config.toml
hidden_size = 256
d_shared_expert = 320
router_logit_norm = 1.5
lr_router = 0.00136
norm = "rmsnorm"
tie_word_embeddings = "early"
max_seq_len = 1024
Below are experts of layer 6 (counted from 0) of a mixture-of-experts language model. Rows are named router (the router's row for the expert), down (a neuron's output weights, with its number) and show model dimensions 128-255. Each number is 128 + 24 x the weight over its row's rms, rounded and kept within 0 to 255.
After each expert's rows: a language model's description of what the expert responds to. This comes from a sample of Wikipedia text that the model never trained on.

# expert 2
router [139 107 136  99 141 117 166 131 104 115  76 108  82 108 114 126 118 101 163 157 163 146 129 159 133 125 125 154 124 186 149 161 117 145 153 126 178 151  99 113  90 120 161 109  96 154  99 163 114  90 176 133 138 115 162 174 126 135  93 150 169 113 147 121 107 108 141 148 129 121 115 141 117  85 187 104 123 150  81 168 104 205 126 154 139 149 135 141 106 111 160 129  95 153 155 132 130 132 121 135 147 137 142 148 120 132 130 116 111 108 142 114 144  84 141 116 151 133 139 116 125 111 146 160 108 130 137 137]
down0 [ 75 113 154 124 129 149 108 132 145 158 163 108  93  95 116 183 172 157 104 118 132 155 109  97 118 140 126 115 159 144 127 165 166 173 159 146 133 157 121 122 142 147 149 112 167 145 129 150 118 110 154 132 167 152 104 107 168 149 178 103 149  94 168 143 135 141 117 139 141 118 141 145 154  91  85 200 139 110 165 119 117  97 112 149 103 110  96  95 139 118 114 113 131 126 104 138 140 147 169 126 127  93 117 148 118 103 158 127 117 133 133 150 150 144 130 137 106 117 157  83 136 151 143 130 147 108 156 118]
down1 [142 129  89 138 119 117 107 120  71 135 113 101 116 107 153  92 124 130 161 112 149 109 126 132 102 145 151 157 127 110 137 156 159 143 143 131 105 150 100 106 133 145 173 137 107 146 153 104 134 143 145 177 126 118 121 140 137 132  87 105 118  74 103 160 105 133 130 168 100 142  92 145 138 128 149 149 106 107 118 161 143 133 134 136 138 142 124 121 102 152 141 125  79 159 128 100 174 120  84 157 130 154 129 150 154 122 141 106 119 139 145 140 145 108  79 180 106 159 156 151 106 129 140 151  68 156 123 124]
down2 [113 122 141 157 121 128 146 171 153 147 103 113 102 110 134 135 129 122  97 147 158 161 139 125 118 168 127 142 147 120 153 122 167  89  94 162 142 167 174 128 120 148 129 157 124 183 140 142 116 132 140 123 137 163 138 136 138 132 165 104  87 147 159 129 144 130 140 139 121 116 144  87 106 170  98 108 124 142 109 140 109 112 134 154 120 130 105 151  65 144 148 165 124 151 156 158  97 135 145 144 116  95 127 121 118 105 125 128  93 154 133 156 178 112 126 132 144 149  89 110 117 154 145 135 149 110 176 180]
It responds to: Four-digit year tokens such as 2013, 2019, 2024, often after in or a table pipe, in seasons, careers and census dates.

# expert 16
router [158 119 161 121 102 131 164 151 116 158 128 132 127 108 121 165 151 128  94 113 146 128 131  68 131 121 120 183 195 114 140 160 149 155 104 140 149 135 114 144 132 147 125 104  96  63 114 159 135  58 141 133 160 132 124 145 119  66 117 135 116 126 164 103 153 171 102 143 113 132 157 136 105 133 160 141 168  73 126 146 117 120 149  73 115 128 132 146 150 111 104  93 135 131 143 106 141 115 128  98 133 157 141 142 149  88 178 147 116 141 173  97  98  93 113  97 124 123 127 106 174  88 128  79 121 146 116 113]
down0 [133 154 143  84 146  94 153  82  91 122 152 138 134 144 153 131 119 147 140 161 157 143 137 108 165 110 153 103 115 121 135 153 130 157 130 116 163 112 211 135 146 125 156 123 155 117 150 145  99 128 105  95 129 136 112 131 127  90 100 155 109 101 106 112 113 139  74 110 108 132 157 136 129 137 144 161 172  95 102 139 127 139 119 131 144  88 107 115 126 126 122 125 129 133 121 159 160 105 118 163 208 152 142 101 136 113 142 102 139 133 151 113 162 153 152 143  82 125 124 152 150 188 115 146 139 156 110 123]
down1 [150 163 115 124 118 152 103  87 131 161 102 108 140 136 127 105 152 108 152 144 106 176 117 172 157 171 110 192 108 103 150 150 122 121 169 176 152 122 123 117 150 134 101 102 133  95 116 146 168 119 125 117  96 161 156 132 105 155  82 120  77 122 134 110 109 149 119 175 149 117 105 152  97 121 159 134 106 146 143 146 147 133 137 108 173 135 109 174 130 154 154 134 167 100 104 146  78 144 150 182 144 105 115 100  97 134 134  96 131  93 107  91  94 129  97 175 128 117 132 118 132 147 116 134  93 136  97 116]
down2 [ 92 152 134 165 145  68 123 122 131 110 132 133 140 100 164 109 109 150 123 128 143 120 129 123  67  93 150 107 123 128 105 176 140 108  99  73 125 164 127 129 126 138 154 109 139 146 121 140 128 110 129 125  94 129 141 129 143 154 141 125 119 112 103  59 101 131 157 122 135 147 143 141  81 179 125 132 108 132  94 134 153 168 109  94 142  81 153 122  94 118 172 106 148 141 123 109 106 111 124 137 125 154  87 104 147 122 162 136 128 118 130  69 134 121 143 113  80 108 105 111 102 162 165 142  94 165 144 161]
It responds to: Name suffixes in Slavic, German and Scandinavian names and places, e.g. -ski, -berg, -ović, -mann, -kov, -insky.

# expert 29
router [135 142 131 126 107 125 110 111 176 118 105 130  98 115  78 131 151 150 133 106 109 131 135 130  90 171 117 158 130 102 159  82 128 136 125  82 130 155 148 135 108 104  96 128 106 152 133 104 151  89  89 134 135 159 137 122 152  92 169 104 127 164 142 163 130 130 133 115 158 146  71 101 123 158 107 135 139 171 155  74 125  83 125 151 109 134 130 165 133 115 137 117  87 146 120 108 144 127 161 126 122 164 127 117 144 143 120 150  89 153 128 104 168 163 160 148 141 150 113 118  96 132 126 143 163 142 143 140]
down0 [ 75  95  84 163 137 140  91 121 126 103 160 101  90 122 131 108 153 147 100 125 153 129 135  91 134 176 127 105 140 101 125 101 124 116 108 137 147 137  96 100  93 114 136 125 139 102 188 110 137 178 142 125 145 120  98 153 105 136 118 119 104 129  89 119 157 137 112 147 101 148 104  99  97 128  89 113 120 118 137 116 131 192 104 110 139 118 129  97 134 102 125 111 164  85 128 119 137 121 116 166 154 100 115  85 123 140 163 150 135 156 134 102 120 162 117 131 106 173 145  77 132 154 126  94 122 146 168  90]
down1 [ 98 152 104 123 165 111 181 118 150 119 125  80  98 140 145 137 146 104 127 149 128 132 121 142 155 172 137 106 113 128 127  87 123 111 114  95 160 135 123 178  92 128  89  90 124 129 139  86 148 151 148 155 109 138 114 137 146 189 118 136 157 152 118 120 147 145 115 146 140 139 171  96 111 174 134 149 117 146 127 175 148 108 136 112 147 115 114 134 108 125  95 167 157 165 142 137 125 131 128 209 136 133 145 109 120 127 151 130 163  80 107  87 175 130 111 145 111 161 130 136 165 138 110 124 149 126 154 157]
down2 [111 106 125 158 144 139 128  87 113 107  72 149 118 121 105 153 132 132 119 131  76 178 116 108 135 150  88 129 123 140 143 125 141 116 143 113  95 138 126 142 132 128 121 110 130  91  88  86 132 160  93 154 121 147 107 156 109 103 152 106 141 142 135 125 151 140 115 119 121 153 106 114 122 115 196 167  92 158 126 126 133 107  89 151 128 151 117 127 138 105 136 114 114 119 124 163 135 133 181 115  90  94 124 108 110 144 160 132 139  98 180 138 118  97  62 122 138 107 112 120  97 119  90 172 147 122 122 114]
It responds to: Number and quantity words such as two, several, many, some, and the of following a count, as in Eight of, Most of.

# expert 14
router [128 147 121 106 147 133 109  86 135 111 122 109 174 120 160 121 135 116 177 141 181  70  81 183 145 178 158 106 137 118  94 114 129 152 116 107 115 105 130 148 113  96 133 129 119 129 117 150 141 129 172 115 152 123  97 139 111 162 150 143 155 133 123 124 144 121 180 161 139 116 108 123 155 143 162 145 101 108 118 118 138 146 122 131 147 114 106 120 134 152  86 104 114 112 109 165 110 139 161 145  97  86 118  98 164  87  91 121 153 128 118  86 139 160  94 159 145 162 118 176 171 126 155 155 108 129 122 167]
down0 [141 155 107 145 128 116 121 166 133 130 119 176 152 122 115 111  89 104 110 121 146 109 153 123 117 123 155 135 144 144  95 166 141 112 159 126  89 124 156 118 100 175 147 135 118 145 147 144 136 132 117 182 168  95 110  96  77 113 136 121 158 134 179 158 115 129 137 123 131 126 117 118 129 131 106 163 175  83 125 177 109  95 134 129 105 129 135 103 102 118 117 127 133 171 133 164 108 136 148  97 138 133 155 134  96 145 119 115  79 127 143 119 153 184 133 131 141 168 157 172 148 128 111  95 103 136 127  95]
down1 [124 155 100 131 152 143 117 108 160 136 101 100 167  86 162 120 137 146 142 130 127  89 130 131 113 125 124 142 101 137 114 111 149 150 155 125 127 133 176 150 132 135 119 127  78 156 101 116 134 125 124 123 160 139 112 117 104  81 117 100 127 149 116 181 134 112 119 124 123 157  95 158 140 122 135 113 133 135 108 179 108 139 143 129 127 135 113 189 136 128 199 136 114 144  49  53 127  88  94 162  97 120 136 132 114 119 154 122 165 134 140 184 111 110 125 142 134 173 104 124 141 129 147 122 124  86 101 107]
down2 [113 131 100 110 124  74 116 116  87 131 150 132 108 129 145 156 111 115  88 147 120 148 170 153 103 126  80  90 109 128 135 101 160 149 137 153 103 137 123 144 115  97 132 103  83 147 151 133 117 100 116 136 120 107 116 135 107 118 124 130 116 122 112 139 131 124 102  72 127 143 167  91 126 141 141 122 144  85 144  98 122 117 168 141 179 127 112 118 129 145 163 129  57 129 129 121 154 119 110 129  79 121 144 149 135 114 114 101 159 116 158 166 109 156 140 165 121 127 111 156 153 155  72 137 152 137 128 142]
It responds to: Pipes in sports standings and cast tables, plural -s, and word pieces right after an initial S, such as s-lu-gfest, S-li-pper.

# expert 7
router [101  87  93 174 138 151 150 122 112 114  86 160 134 147 130 133 162 106 101 117 100 134 117 121 141 111 113 107  97 119 145  91  96 153 144 136 160  97 136 130 134 121  93  85 164  97 106 137 113 128 156 130 125 168 121  86 157 129 100 143 107 108 124 137 119 126 150 129 109 156 117 140 120 134 127 139 147 110 151 132 118 125 148 185 124 117 133 105 115 121 109 127  98 126 109 155 140 151 132 127 139 141 139 121  95 163  86  96 132  91 128 165 107 106 129 146  93 121 143 137 109 160 139 129 102 122 107 150]
down0 [192 139 125  88 134 120 158 147 145 114 105 110 111 102 146 112 147 112 102 114 121 147 184 124 126 113 172 146 179  90 117 140 149 117 117 124 123 119  87 138 115 107 138 124 129 116 112 118 101 113 142 117 109 124 175 132 116 122 119 110 134 111 130 115 108 161 121 107 129 100 141  74 104 119 148  82 152 130 175 126 111 153 113 105  99 148 131 109 183 101 139 101 131 140 106 137 130 130 156 102 146  77 146 135 156  88 141 108  95 121 131 153 140 171 128 138  94 132  96 103 131 131 110  86 131 167 148 117]
down1 [175 125  87 146 157 133  93 132 141 133  53 121 134 147 138 140 138 158 139 173 160  43 142 133 128 137 147 128 124  98 162 157 119 139 146 119 142 116 134 116 155  93 138 142 135 121 124 148 123 150 121  74 104 152 142 107 150 131 133 164 132 134 159 152 117 126 142 102 101 140 135  69 132 112 160 151 101 134 135 113 149 122 111 139 152  90 146 128 138 106 158 133 131 149 142 146 103 117 138 134 119 109 160 104  95 171 141 114 108 151 120  98 143 107 147 145 124 159 103 137 125 114  96 127 120 143 100 120]
down2 [143 124 146 125  97 105 115 120 115 157 124 127 121 131  99  96 125  90 131 198 142 159 130 169 110 122 122 131 137 153 174 117 119 163 136 125 121 111 129 124  76 135 183  88  87 133 159 125 124 145  91 141 147 188  91 135 150 107 170 163 133 114 116 175 131 118 123 142 122 120 156 124 121 180 157 106 110 109 146 150 109 126 142 158 153 138 123 191 114 111 161 140 124 104 127 114 142 131 104 162 110 143 119 139 107 184 127 133 112 110 149 124  83 127 127 123 163 137 174 156 128 129 150 130  91  86 127 100]
It responds to: Final pieces of Latin species and genus names in taxonomic lists, such as Pucci-nia, macul-atum, Clavel-ina; also plural -s and table pipes.

# expert 23
router [139 119 153 136 167 163 126 112 110 119  99 116 122 111 117 137 156 127 119 156 109  99 147 126 118 138 116 113 153  79 158  94 114 130 113 155 129  90 132 140 136 124 109 116  91 158 145 134 201 163 138 102 120  84 133 120  97 126 115 139 121 126 132 148  93 141 142 117 144 155 116 130 136 107  95 133 128 162 136 125 157 113  95 120 146 147 135 144 126 107 183 138 112 174  88 135 215 138 116 116 121 101 152  94 130  97 111 137 137 118 117 143  89 155 148 133 108 126 132 141 125 125 171 111 104  91 104 160]
down0 [145 164 157 149 133 104 112 136  98  96 183 139 115 115 109 116 104 122 106  95 114 117 125  71 138  92 146 141 135 164 172 135 118 137 139  59 153 110 114 151 118 104 143 137 135 139 137 154  96 157 122 149 123 113 122 116 120 106 152 139 136 137 123 150 131 131 101 110 108 133 134 112 127 120 153 123 123 133 103 138 108 178 134 153 118 133 133 103 142 152 124 106 152 115 116 146 144 146 159 104  89 106 125 133 142 164 101 149 111 178 153 105 161 116 108 106 105 135 106 139 150 121 115 124 143 141 132  95]
down1 [118 155 161 104  94 146 137 110  90  56 133 139 153 141 118 123 100 137 135 125 186 118 125 106 140 131 150  76 167 153 141 119 145 135 106 132 171 130  95 164  74 136 116 177 156 163 116 128 107 142 126 124 166 122 157 103 110 120 113 164  93 182  93 138 133 142 157 111 122 112 163  93 111 132 202 145 131 131 143 143 133 135 133  57 107 151 108 159 127 135 153 139 116 111 134 158 126 107 189 108 132 109 106 105 119 111 102 162 177 130 133 148 115 108 148  84 154  92  90 117 164 128 135 149 118 140 103 129]
down2 [ 98 153 151 155 136 109 133  78  96 132 139 134  93 118 131 126 140 126 129 170 105 115 156 128 113 106  95 108 166 156 161 159 129 133  98 130 132 117 177  85 130 112 168 106 105 140 124 127 123  90 102 117 154 107 120 199 123  80 111 159 143 116 121 149 132 116 111 130 110 131 129 171 125 167 133 149 183 112  69 141 155 119 131 103 130 149 134 143 145 143 125 158 173  98 177 129 126 140 159 156  96 176  79 142 155 140  83 151 135 164 165 181 124 105 144  92 126 120 150 119 126 141 114 114 149 145 123 101]
It responds to: Nouns for films, albums, books and their reception after a or the, such as review, film, version, edition, released, awards.

# expert 27
router [115 179 161 104 132 138 142 151 149 143 131 171 144 114 132 131 160 112 111 102 122 112 196 128 116 123 130 163 123 116 115 130 113 120 172 110 141 125 161 159 105 130 123  98 164 159 108 136 111 103 117 140 122 103 146 148 159 136 121 118 103 126 107 163 150 138  92 113 141 121 202 115 124 138 135 110 134 133 119 163 102 116 118 102 128 122 132 154 142 115 134 143  86 164 123 113 117 134 135 156 132  91 131 167 129  88 156 113 111 170 142 111  88 115 125 142 132 124 163 123 108 124 142 126 180 105 156 128]
down0 [156 139 144 143 143 118 110  89 112 135 156 116 174 145 174 125 141 153 109 119 141 128 185 121 129 129 133 132  80 105 150 105 115 135 110 108 109 151 112 120  96 128 113 155 130 143 172 116 118 111 122 129 126 129 137 180 110 114 137 111 100 130 116 132 148 174 126 138 117 146 153 129 127 126 154 140 134 107 104 125 114 139 125 126  93 172 159 166 123 159 126 131 136  99 173 141 144 130 108 151 114 148 134 120 141 116 123 107 197 101 123 175  97 162 108 139  79 137  92 116  89 111 112 129 126 116 153  74]
down1 [149 144 131 105  74 107 106 151 162 160 142 133 149 158 138 136 122 142 132 127 130 124 109 126 119 135 135 140 130 117  98 150 133 154 111 137 198  95 147 159 140 108 165 132 157  42 102  96 123 143 160 137 130 120 117 112  78 139 150 115 153 145 156 161 177 140 148 127 110 203 106 133 122 115 135 159 140 118  85 133 131 136 133 105 152  89 109 114 141 131 143 144 147 167 140 124 136 118 129 153 103 119 154 137 183 126 127 147 151 150 155 103  77 152  82 149 121 172 162 131  82  95 111 120 140 156 105 106]
down2 [107 144 138 136  96 120 177 130 124 127 125 126 103  79 107  82 150 157 156 118 110 139 116 119 143 127  97 145  78  64 109 115 132 131 128 146 133 152 109 130 152  86 105 133 156 186 129  73 170 125 128 140 148 131 117 157 154 113 111 162 113 167 165 132 133 150 108 142 123 142 137 124 133 164 152 109 183 137 151 115 168  97 104 162 152 147 117 106  87 151 119 144 120 175 151 121 130 157 119  96 126  93 133 102 133 153 177 129 120 127 127 114  95  73 129 130 142 108 141 104 118 124 128 123 152 155 133 107]
It responds to: Word-final pieces in French and Romance names like é, ille, ère, eau, de, le, plus semicolons and pipes in dense lists.

# expert 9
router [113 156 140  80 116 153 112 147 124 132 184 141 139 100  97 131 124 135 125 142 152 106 147 141 122 136 130 133 144 105 135 141 135 122 136 148 141  79 128 124 163 136  92 152 106 151 131 151 126 112  96 125 134 113 111 206 187 149 132  73 107 154  73 141 146 134  91 135 168 129 124 132 100 157 124 158 107 110 127 120 149 160 162 109 105 136 144 146  96 117 171 131 110 144 158 145 131 135 158 123 108 146 114 108 109 164 149 100 146 144 108  97 138 148 117 144 180 151  90  90 127 136 131 129 129 115 118  57]
down0 [135 111 153 104 123 101 129 113 130 157 107 116 105  85 124  82 127 119 135  53 125 114 135 181  90 111 144 139  87 152 136 135 138 145 110 151 118 122 152 100 150 156 154 122 101 126 138 164 102 106 134 138 127 125 145 108 116 121 174 158 149 140 155 137 104 164 100 133 112 132 139 125 118 141 118 118 148 133 149 139 163  80 120 122 152 168 133 165 133 144 130 150 144 180 107 114 126 143 120  90 143 129 149 175 110 127  94 153  98 140 103 151 110  97 154  83 100 138 127 102  93 115 142 126 101 111 100 133]
down1 [149 105 126  92 122 153  69 165 151 117  91 116 117  84 155 110 129 133 159  95 100 151 110 136 158 137 133 157 142 127 135 123 104 128  63 110 130 132 112 120 135  99 171 157  96 149 105 120 140 114 145 196 159 133 119 134 113 112 105 139 128 123 159 180 140  86 117 110 142 131 132 123 138 148 129 121 149 158 155 118 134 148 112 123  99 133 154 148 114 120 151 124 130 141 114 163 127  74 150 122 119 101 120 116 118 142 143 159 131 131 127 144 152 162 150  82 133 133 128 149 133  82 124 164 117 132 145 155]
down2 [134 143 172  93 155 121 121 132 108 117 148 116 148 128 133 114 136  87 147 152 126 150 143 173 160 148 124 126 133 163 117 118 102 132 152 193 139 171 135 102 112 150 138 114 130 133 149 129 137 146 126 127 138 191 125 125 124 120 127 138 109 134 148 118 128 104  99 104 104 112 151 122 136  76 133  86  83  98 110 118 118 141 130  69 112 130 123 141 134 126  96 109 128 148 164 147 138 113  88 140 125 121 129 108  92 130 128 116 148 126 130  97 151  93 112  61 162 134 106 154  98 121 143 151 109 124  91  98]
It responds to: Line breaks ending markdown table header or data rows, plus table separators like |---|, and list labels such as See, Ref, Notes.

# expert 18
router [130 132 160 116 130  89 124 126 129  86 144 155  87 111 104 129 143 105  88  99 203 144  83  86 135 126 127 116 138 111 111  77 139 144 145 154 135 147 141 104  66 124 150 135 120 145 127 103 140 128 163 106 129 122 102 131 165 157 114 150  98 129 115 134 131  95 147 134 150 120 131 146 115 145 165 161 152 132  52 145 121 108 105 125 133 150 128  79 107 145 103 181 103 105 111 113  80 139 116 138 152 133 118 118 148 143  90 134 128 174 119 131 126 153 151 139  79 126 121 139 107 101 142 140 126 158 134 116]
down0 [135 115 153 121 157 126 125  92 110 143 165  73 145 125 108 114 122 116 127 130 127 130 127 134  83 156 113 136 116 134 119 140 123 191 120 141 120 145 149 124 122 124 136 117 103 144 131 122 156 119 106 117 115 115 157 132 100 148  72 158 142 150 136 130 111 114 140 120 100 126 137 127  88 127 127 150 160 110 114  96 102 102 154 103 130 144 160  97 117 146 150 141 137 108 116  86 130 139 102 146  99 148 115  90  53 138 113 173  94 100 167 159 136 113 149 126 114 102 122 146 132  71 130 136 118 175 152  85]
down1 [124  97 148 121 124 110 154 189 162 132 127 155 115 119 123 100 133 156 141 160 132 133  98 144 126 150 137 148 118 162 148 121 112 129 184  81 167 112 129 159 125 125 132 148 166 182 143 101 132 130 126  60 156 118 133  85 147 128 111 120 126 111  88 146 147 140 133 131 136 168 132 120 140 137 164 122 111 112 149  98 157 132 145 174 141 130 138 151 153 104 117  97 133 112 100 120 159 127 177 140 131 121 133 103 104  89 129 166 137 143 108 137 152 135 134 151 112 122 184 138 174 131 141 145 144 139 122 122]
down2 [138 103  98 161 169 175 147 145 149 118 125 115 119 103 120 121 159 102 110  93 113 107 135 165 143 154 129 129 121 118 108 142 133 154  84 152 126 101 148 128 139 165 115 113 107 116 108  63 155 100 143 135 114 114 110 127 145 150 109 169 110  81 151 123 115 178 165 163 142 132 115 175 136 140 108 131 124 122 150  88 178 110 150 111 123  91 138 148 190 119 151  99 145 137 150 120 153 150 134 112 149 139 127 151 123 132  97 160 149 146 122  88 131 115 154  93 151 119 113 123 137 156 120 111  96 131 135 110]
It responds to: Single-digit numbers and Roman numerals in stats table cells, ranks and peerage ordinals like 1st Baron, also one and a.

# expert 20
router [112 137  87 128 148 144 105 130 124 138 141 147 128 128 149 141 109 114 123 114 110 115 140 156 133 147  85 132 117 132 116 156 125 138 129 147 158 112 135 162 158 185 121 112 114 184 135  94 114 125 161 103 116 158 121 150 119 149 134 176 105 101 136 137 162 159 139 129 170 110 141 166 160 117 138  78  77 137 137  95 112 112 126 181 109 153 131 131 161 120 166  99 167 150 143 144 133 122 101 103 111 121 109 126 157 191 113 165 113 112  93 143 107 131 131  97 127 119 124 141 116  96  77 140 137 122 148 154]
down0 [116 115 100 103 151 131 135 156 100 108 123 159 129 146 121 138  82 123 118 106 165 105  90 147 104 134 156 144 109 113 126 127 109 136 130 114 179 152 144 118 147 135 151 129 152 118 139 123 140 130  57 115 131 127 130 175 145 127 139 149 119 146 110 138  97 134 107 143 112 120 142 150  98 107 189 134 146 105 134 142 131 108 127 127 146 160  94 119 115 152 140 141 191 132  97 116  99 118 128 131 109 162 165 125 118  98 141 122 182 112 128  83 135 111 128 136  92  84 151 153 124 103 132 108 158 124 131 113]
down1 [126 119 113 128 129 109  98 139 123 130 105 159 116 111 179  76 139 123  85  97  71 175 100 137 167 160 104 111 102 148 100 177 108 153 100 148 113 110  91  93 123 157  89 149 136 133  83 110 111 148 166 127 114 168 110 104 159 168 105 112 158 105 166 108 132 126 103 168 123 140 112 132  90 131 102 136 150 109 134 113 124 117 138  91 144 115 167 134 144 135 128 111 124 165 171 133 108  91 145 161 134 120 143 148 132 138 112 119 134 103 114 136 118 129  72 134 102 134 127 144 143  84  96  70 107 102 110 115]
down2 [113 142 123 130 121 161 115  78 137 130 134 102  89 160 188 141 148 161 147 116 107 160 115 103 147 124 164 125 134 108 129 133 183 124 115 108 124 134 158  90  96 159 127 128 140 117 118  98 137 147 133 120 136 137 119 161 126 132 163 146 120 130 171 133 124 100 140 155 116  81 101 117 170 113 141 114 111 143 135  84 152 149 157 140 181 103 155 166 130 123 167 107 174 108 182 129 137 113  68  90  95 127 105 109 124 118 129 153 120 177 131 178 171 168 132 128  98 169 104 107 105 142  92 139 171 117 148 145]
It responds to: Commas closing a clause or phrase in prose, before and, which or an appositive, as in System, a network or cohort, making.

# expert 31
router [102 137 149 136 115 149 113 119 131 121 115 136 154 136  76 117 106 129 127 101 147 134 104 117 155 134 136 125 111 135 122 141 135 110 134 126  95 154 119 163  99 148 137 119 138  83 182 159 120 111 125 127 138 163 124 142 119 132 135 187 139 133 142 144 137 126 137 110 125 107  90 101 108 153 122 119 143 151  97 138 135 110 126  99 141 130  91 149 139  99 134 117  78  76 109 136  76 110  98 171 147 147 147 144 135 175 135 104 136 100 117 110 176 168 123 145 125  94 103 160 158 127 122 163 124 124 150 145]
down0 [144 140 115 108 128 105 165  97 149 131 123 110 101 110 129 117 113 128  41  98 148 134  81 109 144 172 137 119 136 107 143 128 130 103 136 125 125 128  90 109 110 143 100 197 110 109 132 142 112 131 112 149 109 139 110 139 172 128 137 128 118 155 153 131 127 100 113 170 137  61 121 149 111 154 116 146 167 128 131 108 155 119 173 115  90 120 113 189 127 149 160 130 116 127 113 141  99 113 138 102 157 147  99  95 125 106 179  95 115 125 119 145 136  90  95 157 126 151 131  78 113 151  95 145 174 149 134 150]
down1 [150 121 111 174 150 156 164 117 139 115 142 127 136 140 116 146 142  99 129 123 150 157  96 148 106 146 146 144 121 127 116 152 153 143 130 148 132 128 150 124 110  99 135 149 167 144 104 154 151 169 148 117 125 149 150  83 150  88  93 127 117 122 128 160 150 149 118 121 126 166 123 159 110 144 134 143  91 121 147 145 158 154  96 142 136 115  98 120 136 119 144  65 130 127 140 163 133  89 120 148 131 134 188 134 153 113 102 136 146 134 132 113 111 127 115 146 108 113 161  72 138  93 150 125 154 154 138 103]
down2 [134  99 142  96 131 128  94 140 159  71 139 134 107 139 159 110 114 129 123 155 138 147 107 152 162 141 161 122 111 122 160 142 109 128 134 116 120 124 120 167 163 146 112 162 161 118 116 116  92 163 111 119 160 125 117 155 115 164 158 135 103 132  86 138  80 151 154 161 152 147  86  94 177 110  75 169 124 121 143 117  87 122 103 117 102 116 108 182 123 154 156 174 156 159 162  92 149 164 131 114 123  97  87 139 106 149 104 141 144 139 154 120 119 147 124 108 145  76 113 133 123  83 135 130 173 138 195 131]
It responds to: Subordinating words joining clauses in narrative prose, e.g. as, when, before, until, because, while, plus as in served as.

# expert 1
router [ 96 148 174 169 123 121 155 122  70 134 192 142 124 141 131 139 131 141 142 114  86 132 107 130 157 109  90 124 151 135 181  85 130 131  79 138 142 166 151  96 143 125  98 168  98 134 116 106  86 139 101 157 135 155 132 153 112 131 151 123  99 143 118 153 141 144 103 143  93  99 155 113 115 130 117 129 132 124 144 105 125 158  86 131  97 128 152  82 175 125 125 137 191 162 138 134 122 152  84 138 155 158 150 113 165 121 109 135 138 101 163 132 115 113 121 158 161 128 132 108 104 156 121 131 128 172 138 131]
down0 [121  85 112 119 114 139  87 126 135 160 119 117  83  98 128 151 165 100 168 162 162 146 127  88  95 111 101 123 119 137 134 183 151 141 162 116 111 151 113 115  96  91  83 106 128 143 139 139 117 120 127 141 135 115 173 148 126 123 119 133 110 106 125 111  60 158 125 103 136 120 125 170 102 137 109 122 118 102 118 129  76 133 147 183 125 140 173 132 119  87 132 140  82 111 131 125 117  92 128 156 125 114 111 149 102 145 145 131 124 135 148 153 148 143 144  98  93 145 146 124 147 127 135 138 131 100 136 145]
down1 [166 152 129 127 183 118 147 129 130 148 117 140  99 118 126 133 100 158 135 121 122 154  96 159 159 164  97  92 145 123 127 159 107 162 103 168 125 153 149 163  93 165 103 120 149 124 132 128  70 110 133  71  90 175 140 138 107 126 174 143 127 169 103 132 144 141 137 136 107 136 143 140  99 139 114 128  84 116  96 132 154 120 105 151 162 148 130 139 108 110 116  98 159 125 135 122 143 151  92 113 134 102 111 121 180 156 154 103 155 108 131 102 113 122 133 149 139 113 114 135 161 144 150 135 147 144 102 103]
down2 [114 135 115  89 133 132 104  65  79 158 133 126 164 135 161 162  97 135 100  97 151 159 170  77  95  94 143 127  98  99 106 169 137 126 120 142 124 127 176 139 117 118 100 128 110 104 163 177 118 158 190 153 133 121 134  78  96 100 113 125 126 116 112  89  94 140 149 151 154 153 140  92 132 100 163 182 109 114 137 151 126 120  89 115 129 131 142 121 150 129 127  80 127 161 147 126 124 132 157 110 183 121 162 140 167 120 130 125 153 120  76 138 109 147  98 145 176 140  98 122 164 139 129 116 143 128 149 141]
It responds to: Interior pieces of longer words, often Greek or Latin stems, such as whistle-b-lower, feasi-b-ly, con-quist-ador, -phobic; also section-heading === marks.

# expert 0
router [127 115 101  82  99 147  80 129 125 104 108 106 115  84 159 108  82 129 130 123 133 105 142 141 123 100 154 157 135 145 107 108  97 133 118 120 159 150 135 159 130 110 120 132 138 110 118 138 160 126 109 132 127 108 144 131 134 129 132 105 152  66 164 133 107 120 145 152 114 106 161 121 136  99 117 118 122 102 146 122 128 125 148 104  80 155 124 153 151 155  96 131 153 124 137 122 127 133 143 116 146 152 137 106 116  93 132 165 130 153 173 142 153 133 124 105 106 128 185 181 156  94 130 203 118 105 153 109]
down0 [143 140 143 102  88 115 129  97 108 127 152 128 145 139 136 104 153 167 109 189 117 172 165 114  88  92 136 107 131 119 168 153 109 129  99 141 112 147 159 147 101 122 173 117 143 144 133 126  64 115 117 132 103 120 134 158 124 112 120 150 147 157 132 151 125 166 134 137  89  79  76 119 122 144  91 121 147 110 112  76 125 154 102 132 134 156 139 161 136 134 168 154 157 138 125 136 135 155 134 133 138 160 125  97  97 115 112 114 124 123 158 106 138 144 134 154 149 123 173 131 166 134 154 140 149 135 129 163]
down1 [134 108 160 168 171 153 134  66 109 114 130 150 157  98  99 132  99 130 129 123 160 116 124 167 150 106 116  93 118  60 138 112 152 139 127 111 119 111 140  88 102 138 112 150 110 115 122 120 133 182 120 132 142 105 155 106 139 142  77 178 130 100 139 159 133 116 148 126 155 107 149 142 138 114 120 131 138 133 191 112 142 104 110 136 133 137  92 110 124  99 173 122 166 113 131 135 119 104 130 132 104 116 111  75  99 184 140 130 122 111  96 123 135 148 144 143 157 112 140 131  82 150 191 154 161 111 135 172]
down2 [121 107 103  94 100 175 104 151 137 157 100 161  85 129 157  96 113 130 117 112 117 122 143 130 110 175 122 130 134 117 120 132 146 211 116 147  92  98 145 143  90 157 131 128 130 115 120 148 128 138 165  64 104 121 148 127  88 105 113 111 111 101 108 157  93  96 188 104 140 129 105 192 126 141 111 143 113 107 138 158 134 142 137 104 128 104 152 103 167 122 157 126 124 125 110 139  95 151 140 145 111 112 150  91 121 124 123  99 111 140 100 154 110 177 120 106 118 104 137 129 121 103 158 127 120 145 116 137]
It responds to: Driver and team names in NASCAR results tables, plus Mc- surname openings and sports surnames, e.g. Kenseth, McGugin, McCarrick.